config = dict(
    experts_per_token=3,
    n_empty_slots=32,
    router_z_loss=0.001,
    norm='rmsnorm',
    beta2=0.99,
)
Below are experts of layer 5 (counted from 0) of a mixture-of-experts language model. Rows are named router (the router's row for the expert), up (a neuron's input weights, with its number) and show model dimensions 0-159. Each number is 500 + 50 x the weight over its row's rms, rounded and kept within 0 to 999. Numbers have three digits each.
Before each expert's rows: a language model's description of what the expert responds to. This comes from a sample of Wikipedia text that the model never trained on.

# expert 48
Adjective-forming endings (-ious, -ical, -ate, -ual, -ic) and common adjectives like new, same, former, original, local.
router:543555564512459420479652464547573440479512470455509574470519486506475515473371525529447597538511420461432512494540580460513523505556484523471479563600461481464449457582446436468517377512548482615565558475523428393461554461534410549419484462421500443564463616440550577509486495537508510518512488585438468457456432497550539511510483521513467442492476454468459433484548451546427427546478483522565522550558486488529473514528432579468474464461476487441554567555572492468513539519508503
up0:520429491510436533496509492565505525450461368514476551440454569489519464547471539536514481494485450494406505484493517473512526482511546490575493574555487555568471581488465498508566433452502457514402519460441501557469514518490365498405501460486502504495482560411544517478457540532578559484501510689533500465552476556589523503514490473574442588496421565494484561448594538523502529590417465507514435583457509526410458504629435476551493489539520466423529483464452477439491524418600442
up1:497528462506481442423573502525477503474593422533521537475489534516496447538492433465467576509492374444424474533498513509532488603514587443478541508442529470527490524489514432433543424479555467427518483468445485394469513548519475576502557422516469446486430590461417473511531403570543563426509454477510448452511513574453520456460488392490414474514497441410509461586577462577511526523406572554404429518439504586521525590533490522451508596559447531450493585549449502532501475445494553
up2:475530540485566483488533460585582487390473672571493512549511509484529596538424507509461479610580425495455391486517501532512525509442561449506597493493474524618554401563488488462558473551552479512493561522558525476420403565458472560539454514452513496585452545459530472473510503539569533436496489552426547433528540465503508410490447526504570523401428469528525512517560546515444493506506483530407415477505520468522585552528590540522438554536474475459479493508603518516445547512479458
up3:495598491380469508409509507521497410564535507483478389425489443506489397433446443473464477471562470436455526502551533423519391566513425486527431550504550493552458516592489424525596505554450511495510603455445391490566471470466489512472590464468476552488520470561528533408493463509554500498520431498452477532465515534595532500445487460518515578485440472549528486452467534545495451484514513500523439570517506407467483397564480603523536385438407531556509477586512487533484600505508497
up4:554544536437486524471537442525449543517599473505514493430508513527541580495511593469472540466512483458478516503385449453494476585492449483427581548412482531475435502456523429561522512491558476482507497420458601487564539483439504567505593530543522473587430465494458509534520437546610548493495544568467411486470383438525466508443490450558462515543512536450562470614395547595466490463508466547419617446476405616509502530478505446519512423479548471561525458521506534452533522574565491
up5:575441565455491547571476573447491490474487560549405448487446533521474503489508520502545531514443478422457572629489443499514465400568542449509494544504481433574465377515515495550457422542531532564554490499467528491458460586567490500494526449486471488646545429463566503550557558555511510476551488444520509448530454489495476510506451577500502484358476480435574478410406501512485534400521524560601474389535489549491440452522557482494495455533544433441483508581563586478517434543498557
up6:461428594493547430480613503491502586461421484491507481470507414395471534453505489516492486498458433490547519572627515567497468427517497599524382574561469503586533541445529463498467410477506577485501466443532469545536538449497434535521549471527509478514468488474586539416523553465518478449478539614526596511458495480513531489482459490490495527474461428551585513437566459559583510446456469581513514484428602615490490486589606573512486471454431463466508458435549555521481498437558510
up7:598528486559557450523500469502609523450499439495463519378458501419462456553447401560483504545477416492488515481519464519481454544563525488464513535480484438483529432521629489521624454519517520500518603535505585515460507437444406541482633528517408444558509536503500529362439455493540516545434517563502512484508448496531456458499563544597583391502542518498433555443449523458515543533465403437497478482519522528540513479489417521498476389428466597525428478471497512515506438491484495
up8:509523539483505526485556478472513486461553483495522508523431449496586495417476591456445603529500484393505420496496494468425562437525486479438509488522520540494530514562480534398573553508432456514529577396535669481533502511528509518492478480499512536470499586428574429504561474496575577438487524593439448500544506541606497511499559569540574539494495503472567508609487509512556512515465402465541639572485543550502511430557395523488532465538543471499487515586538589553573567505489449
up9:489526563391476476521539553541429510526503486464526601433529470542531448521371391556375534515552417525500406526499584466442531489511471443448498535578518471562427498532509436388483547428536470522503469537586490536501492489571475591462507447532440516553538502452454591482438481362489439412495521470527584482426530552539485576467506434464502519493477552583546525481495478516534554432403514595558459484537528498573500536552496451449512473588517463555496441492493425538516461548507522
up10:494451555466422453486582535542523557459449535502515546469529485576408510420442449545512494544451514566478447484493398428581538499480494399450494427515422499523495492536467498514555454471473443556436386458539449502479541467580489587533498513469512497385457561527498559454572547467561466593471461474553536521494566436509534440432421401486480501500444482519415499483595464575456486514568556588540542523457409531393496530547505550512543446539482521505417465563426429487512569464428572
up11:527389540411486419493540460539476444457487487446440492510425446584501511562474554511423553568522526458424512506534602445476459536421560568528434571474554534517466434382441514456434443543434482540444501478560533526496574501489486432461543462529428532581468580551419582503452555505457561478553481469470541456455447504476514480504545542464607487402535566433496475558520434518471556403470524511420443444513527563501541519549495487521575545452514469537513545621513573437436548480510555
up12:469455540517380562533465447523560493526554463482479468445476523380433464509422507589474481481464489501397554424505464579488517435564541477474492550482434527576576482413537381481610424421515528483538511504573452477506513456572430562383461477488478522530498478440421505416546477458502473478561567489491476555467499485475483542515527441510516570588495561494382534531503521563510580543566522437467464595430588439552504478524446587539485451493467522502527474516556501592571458543518520

# expert 13
Common adjectives and adverbs like large, giant, great, together, plus stem completions after a short start, like broken, left, appointment.
router:539505559522476392478503407539546389524533475481544532495545450460453537454496558510504548543502473455442503490580552540514507553531417505449460553599424497439415467545521480436496453530629480499584533468482487478412567477587414530481496445493527456507540531497566576544491468495443412516512567525455445423400437482519548540543496587438445441504463433482496412469486396478431480576460451509542541512579467457540460496550476531420429492513482552454614551529571463474426525546427467
up0:511531527427477417490551460414469481506447515515467425543476501483501497401530540450633491579476522553432507533545508517475553534443522505488483537576551388465437416501517485474592533529564492432497519496372546527483548536457471497527527529500454476544466545495513654424453423574528465530482469420439425457457526452500504438533525465454476583520596483415507436475456426503488517506481536509506635480602497561507437403586555485410460483494533466481504537428474485534542524413452525
up1:453450560410402428600545425502553483520559464441442442521464517525554560490526595551433518455473452447511475507575507524469418568502465500448453630587488568413503487496499429541525450470595570562510566440584461540482535459551457476562487495498451490451465447541534523519552495551534455469426564544474578472410453487425489526520612616494410477506490538478452528481507556516516547552536499470481495619553515550499499463454592447493499495393507550509473489512492438535473521456420449
up2:534507420464484538481566500458506409488533577523509564556426446377504558507520588463614516462399458430542526474496504438511492451534443446499476446541455515530445454595520398470451488492478508453518531556477509534505528497541459517501467416453548544512575532402497539485500534563499380476471530512544460430474420429467532555576489479424520496487571532542455451531431554461481500349473463460461452424571503408462490471427489499458448501489539472537532457580598561503439443425491587
up3:492443519472604488541518445507566498527438519508534511524523497510434505550441547489435554511474601428478488395548544462469404518547493545528469542459559466447535413591524481531545478523505525508499539478508616467415504473545557513515450509481476474416521441446471514472486508538542515482524520520525580417510442552565525584546474655571503490501463556508525494504487411500463630576494431441584380490551472476458507445532522433427491555578614543557472428477536515531503521600558587
up4:513467514484531538441525488540525446413577554576530556539483514532463561441542550518437557569505453571554470450449524475536426539525403534354478534489492502455442637513527556564526494504530537516564485481470588519442480538518386520419469555600546466513524449468562538448414440492550416478345545504441472454488466559424463468467517522520444523564468505503473566495461443530513549533465376471499429449419418571542544487434514470498475500437488510463542503537526533546440530522496572
up5:515557558584456472559509472526511455430529571442513477522481482492512495489501523556542494535466445518572479542460554551492516435496453397534511538539474563524397364468437539548573556484469539624547550572478439442495504474456552442497544459514517446445452528454395613475488398561416501477532523502509561481469536582608554399405488502553496528461524517533604495569537503488518526564534437453549550552551542515557494451491524510404469490489559464501541498512495568367567553546453503
up6:576525483493624440495490572550528490553384503551615500502465514470517502469581501460529501578531533545530507538461512447564413497480517460478483492492381442414484474518458611428494466441491561459562522597469463470574503496506571474536487504510515490555444511544511574530390466437391521490438582495520421437437466560474536446542442496431529407517472513461470494431471453454558432498552492543568481397519488536541513444609529586557437502528484523476504428450457517454463419456440539
up7:497588517494553427481435467597510442582513473550495506443563579460503533541561569507518450525465419440512547558576513484551460563458490411536584521515517505478532395476514479504562539500527441548489531521498487451492527569471396374544506564456506522532544555478526447444438504444574461469410439435481505459479427572547538435561491492559388548448489512546496478593488388493465493473422567529476537452514569550445480469576522441412560472519450531397520524426556409539499514482462466
up8:517543547487491493418482493550547466525487457537450576530479510387534514477442559459473537478470395464518539572470535608593527422411522500388499517564383477399484591513583545504479554547516543513469518537471477484501495517614403447470520446552520556427491432489471487501497471491463508517562622532446400488457478473471388550466573421467456541489543544546467507490590494501545515523388431528474497495547533511520522481453550493497493561569481564395520533461455466522552507597567534
up9:519537459447436507514563558546474492508501540485533450543471467422382509498435460517558490542532478492531447541444502464432512559444550558430483483465443452458500467559633391491517462524521493478564504508442395362533514464474585437438510448496427503452446532489487495530518582540398451469454544479514544451439546503510489509514570461404476507596572535403526494432530490549542563466528482548551505530522519430494506414555530390533523559558489544475621583435520477553408470483510574
up10:547474353511466490515476467567581483476572423453522503568490506448530468525546454522462530467477524534494425586516559466479397546512442452438506522596468554536461482509503479517523395513523434514527483573445494452515518405619509449499496581519458529518419445491552550521500561459511532509537601499427484442444594577565501533555478440516502463488423331515517452521429504439496501573421544521475542488515462428410518473406530574488536547525487483539599493449477541483524486569420475
up11:528436505519424536538421449553431510490565506505498493536425477490538542486576462494541442473489513479400440439499487561455544555608517544458546471579532514417515493496440497433492476523510383452515464500454567433438568583456490568490439470532523580480524511578440508471424569505522460399492507545405465522508448514519595557462462574458458541449507521438432446435409552517433547502516495451426518555387463565563507464538429461589461562548485554512415406522454502470417516499450542
up12:483474605579469547424403542439587545622580451552492466526586460532539441508507442492557461488494491416472498543450583560542415472419463534434451498610502558472399472466561510509450522534493515514464451462424490437517561562510472433511503441475607471473515493494460492426607464554425445550567528501457495499430471509416465542466567530540466452501502516445508485524531511599485460517533594470569470579503505511487389535569543548517472420471562554455542510532531597522492497497443513

# expert 2
Nouns naming works and collectives after the, a or a possessive, mostly in music and film articles, such as album, song, single, band, species, World.
router:519548531513444461452538511507595405447623462465571548459556424544456534448492524554466539497527440469466561419515538387527533568482443566482469552546495544493446475492443443461502438517564451540567569498506430376475510476556506548471462448465552465514439535480521553513468502510400446546530488567466512445498469473550558515539478521371476455427394432486496464456569495504462430512456472512566567565551484488576437494555467598435419468525458538425565562515541443434435571486457476
up0:459476578415477504499513466458485514551489557536424550521541559564532585478533495473509467494463474398423530489435460449444560468452475511602545568480502478492460477516515512610433421545524408480543508472523529431556506524511578532507467446540559449496351551542533488507522579464537509485513490485446475446601481504491477506508504445435479501514407424605451450558534524432570484573419421529558522552430452496567505498561473475510543431596419577542515605494490601486402548458493462
up1:550498482591501472396441482480527505507544537501470478447533385586605491563492495496562486474506490574472449494498482499494505590411557583508485531551481502538481551399457535582392441457571448574466510513544383495483447564498545460551471464581481436551411554500496504525563563529503449517471435536524570474449458445513497516463516505449500509458391428455499477548513575425412422500533576586524556527516486487557479515474492558510533538517433474419525598530569502560495534362482559
up2:486495516524624464497465429609521475527517511536506523490512487578478598408557593414535442521490485569500522487500461429488471497478453576462517498605509332404433564506478573492405541484523529484496499393471510556499541535514469479448613430412505521526579523514455451566545485480467498579497508519525579506466549559537451472460581470522486471499496499452562451432419445497469519458627495551437573502554484559562448509530529521488487460554501573504517531466472606520577522547440508
up3:505536511465536524507611469493547573502540430491521455425428489564539463500555388499526570548473536458502473495501482426482419504422544500385477560527387541536444535528541494573533407445491508441508578550428485560505544586525506465560445446509591424475458541475543501549427565538473457446522429505484631483466511575570548466535529492531434489423469487511546433556448528508510517585500508454445508601447562614505428488535523535500457509475577560411567526458572457504450458464524498
up4:560490572594449494570579484557533439447559529513494589498478478520481489540436462648513545517457460427469522402547619599425599520495548594508505510526590585457566565522522433534517569555546474471491544525488541441462510594542541518533402501523586467472458502493492563490470430579580552457522467488438454522573495512520487475489376552511504533442528449445545433440567504404498478486527497455520496540495554409482535475467459472484529467459556585474476527522508539488589559481464528
up5:475462527477446526475598578453475490472430438557546559506587496468618544464644530500440516565477430489486502515508477500498505478408486525532533643538446524466567563545467394481507468586481466511567622596522531483472487507482484556465562485549450518503436451554567484511547503449499430480542454539480527452600432476488407526569493439505445537479478471486459415480440621482497435532436487457429478507538576540542567511498517567490524426600481532482456541517434464580494472450480464
up6:501566421537540534556442488567609393486484569409417461448508565460480512544609596439531563503599470473468530428493474500397631501590408509582524524462475533489514510515552457504532450563527508505555468563526496543537438442511449498495500532482500466439446515450454479507561559517566433549460470526647548498561452545554598461513482505503553519455428508556538433462515533542427499519516460501432539426473484407492518539612414486509460447499480521519530577482475453500504497517441518
up7:569529537564530571571463520437469531450576492540604531467477492548459566501496454527493488553460500543576375481540540544437533504542546553471535555496457490513461528504531438495545526554476560488588523509481477457575509471436492416455610541526505456529507529446430530551426529524546522487445523493430554493631524423451481519475482425448445545374358455445490519539481468382497432492491463526498459483536535508555461341582557475463517460416523476465602489494505556530530474482467447
up8:497425464531553484430488581491414492531588542401566608533563505570478486480474542521456511546522499462431450455457465411564501423529535440482496546412502436469558447559408516391506452496551512408474451546557491503517487484490556440467453390451525499452506503399556539630504520577538505528518451532461466552479528494577566513537560529511441493541543479451490434444415437488469401533595482404483539477509480503541541485585479515423491468559473437531412474468579529461516574511487478
up9:476424435526435457505440517535519411517494549502375571487470509446537450440447474570410494538462468497450531434484503481532527509490543445547454474445515479481407462467548486464534487449468508388547510493353505483546488527518463569489510475487399499570448528365473516449578511494535465444524463503480547412487484459533501422499482420528569474528530491585405460458547455481550568546446501480407428629433455474541457572519549563414522490560471537454481540508418468490468433592530450
up10:496479522486458559537528480496617409585496623454544559566526550575467522495471436537469664518520432578524572394418492542487514496515509541450377509541536529494492446483482481581589412516490432508439447526483530533413488464439457574445517538473508560517498465442558465527476475552385499609490489508466528584477549490526560447423487493514529474444530550538509550621531526561515463455425451476505457507495543523478494525532495503540478482592530507590543495497507451486575454502427424
up11:474461510398525509463469553452550557446561574452515487503495467457453515465528544541525466527546546479584514463545505520474476405516623476545416522434510455536588495545470431469508579571443532547469569502532467464485545411482405559547591485439511560585563477533561479409537506509461550454478528427525495517515425539513552511552473502477479582357457427527438420515518467485453486526521464505575441453426348541521502451506524607522494480460398503535483444439482409467522517488495576
up12:516521560467505417550541483397537581618531485436511508434510451575488617494550461505497550436415447549479398473411490429486493521466435535482473533536455420518505522493465498513455439487457500552530589455422467536461550518462638583449509542532532467449515493501505442468521435527486529468549449524470472494477471472542500519437542366383523424559505470486464457430436545548433507574498499447552463555527492562513531531449521547386477545484417494584455446421488480534527556517438419